Experts of a small language model: width 128.
Below are experts of layer 4 (counted from 0) of a mixture-of-experts language model. Rows are named gate (a neuron's input weights, with its number), up (a neuron's input weights, with its number) and show model dimensions 0-127. Each number is 128 + 32 x the weight over its row's rms, rounded and kept within 0 to 255.
Before each expert's rows: a language model's description of what the expert responds to. This comes from a sample of Wikipedia text that the model never trained on.

# expert 28
Description: Table cells and capital initials
gate0 [144 165 176 173 126 104 120 110 137 187 145 107 155 124  91 100 152 133 166 161 141 103 157 108 120 111 147 129 176 141  69 135 136 102 172 128 153 102 113  97 123 162 156 161 142 147 139 119 122 173 139 187 164 103 150 109 114 142 163 168  98 109 174 105 124  34 159 149 144 150 103 146  82  86 166 171 107  84 206  84 131 141 124 164 109 155 197 129 115  94 130 106 144 197 119 142 129 150 188 100 119 158 149 130 129 102 177 125  83 101 138 128 198  88 177 222 113 144 142 155  89 135 151  94 124 168 125 144]
up0 [154 151 148 113 164 174  87 125  85  96 246 139 192 149 128 161 145 119 133 140  69 113 163  73 145 133  96 108 139 113 165 125 151 140 125 158 103 139 192 165 183  95 149 126 135 161 121 111 169 131 101 161 176  83 154 215 130 118 152 114 173 157 144 109 138 106 188 111 125 185 100 118  96 145 148 121  97 120 131 121 109 185 153 145 124 132 142 146 122  75 132 118 104  96 110 122 123 143 136 107 157 136 137  98 121 154 116 117  69  43 101 171 137 139 185 173 187 155 111 151  83 113 126 163 138 100  89 104]

# expert 32
Description: Proper-name beginnings
gate0 [155 134 140 129 143 102 170 135 135 109 113 136  90  82 115 160 110 162 103  79 143 163 171 168  82 124 128 149 140 120 157  93 159 172  90 103 131  96 197 149 154 123 206 144 123  86 133  72 131 147 166 140  73 131 114  93 150  64 109 148 101 158  66 162 144 140  93 130  95 104 162 116 152 190 145 127 148 218  76 105 146 115 166 110  48 122 100  78 171 114 131 150  99 139 114 133 102 136 105 110 156 160 140 123 101 150 118 157 128 114  91  84  94 123 198 168 174 124 145  71 177 115 151 115 126 133  72 151]
up0 [ 84 118 100 140 133 129 120 153 104  94 154  98 120 174 191 142  79 133 126 162 164  97 188  84 105 153  69 117 153  52 109 103 126 133  88  97 145 121 109 141 184 151 108  54 128 126 167 106 104 170  89 128 123 133  95 152  86 157 139 143 147 131 133  81 144  95 140 148 170 195 123 189 126 145 129 126 143 121 173 138  80 145 138 132  68 176 141 142  80 127 154  69 182 154 166 173 153 162 181 152 142 150 143 167  82 136 108 115 110 167 112  78  97 127 105 122 124  99 121 125 131 127 148  49  49 133 134  96]

# expert 63
Description: Name completions
gate0 [160 140 112 144 180 148 129 158  91 107 172 157 117 159 124 161 170 137  81 133 140 112 182 170  82 124 115 151  50  62 132 168 105 119 108 147 126 120 105 155 130 124 113 116 186 104 114 171 156 122  69 197 180 118 129 107  73 103  80 158 111  80  90 168 151 181 155 143 153 119 127 138 122 144  83 119 147  81 136 148  79 110 150  76 140 157 112  49 126 113  75 121 121 146 102 158 105 188 139 111  80  88 125  54 147 165 160  64 154 107 171 141 129 155 129 123 151 174 125 109 135 101 126 114 176 151 136 151]
up0 [140 136 167 165  99 157 110 156 121  89 149 102 162 126 166 158  73 169 127  80  76 157 107 212 107 116  64 134 118 132 164 218  97 145 117 145 132 126 107 174 109 170 104 176  95 130 149 164 160 135  84 137 119  94 155  98 162 132 147  72 150 125 127 152 191  93 118 160 138 160 128 134 195  88 163 158 138 129 137  93 103  81 127 163 106 174 108 128 120 139  92  99 169 139 152 182  89 164 103 135  67 117 119 146 135 148 108 108 171 110 181 108 172 162 136 142 154 120 164 116 153  71 106 141  60  91 105 112]

# expert 37
Description: Surname initials
gate0 [118 169  47  89 131 149 127 142 168 139 182 114 144  80 131 146 146 113 125 189 109 128  86 108  80 118 145  88  91 148 135 153 105  78 130 103  81  93 123 102 171 193 131 105 145 158  79 114 131 121 136 130 114 106 145 101  71 104 111  77 164 158 133 128 181 183 156  99 177 134 122 134 115  67 167 165 135 147  60 142  88  91 181 146 131 151 111 125  92 128 151 175 166 131 127 132 130 176 115  96 118 148 158 116 145  75 133 208 221 114 121 132 195 139 133  87 137 144 115 144 169 156  83 120 117 127 127 100]
up0 [123 124  92 124  64 115 123 133 205 106 138  69 100  89 144  85 131 147 104  72  76  96 152 108  94 148 111 177 151 140 185 133 106 172 119 123 129 154 115  76 111 114 170  90 104 134 116 176 134 120  54  88 164  83  65 139 106  94 154 131 149 180  76 158 136 128 117  92 118 135 141 106 162  60 131 129 102 155 155 169 120 106 101 166  93 135 147 125 122 127 127 200 149 136 159 136  80 157 114 125 104 137 123 114  91  67  35 110 165  58 123 113 140 117  85 146  93 114 102  94 113 143 114 136 146 172 131  99]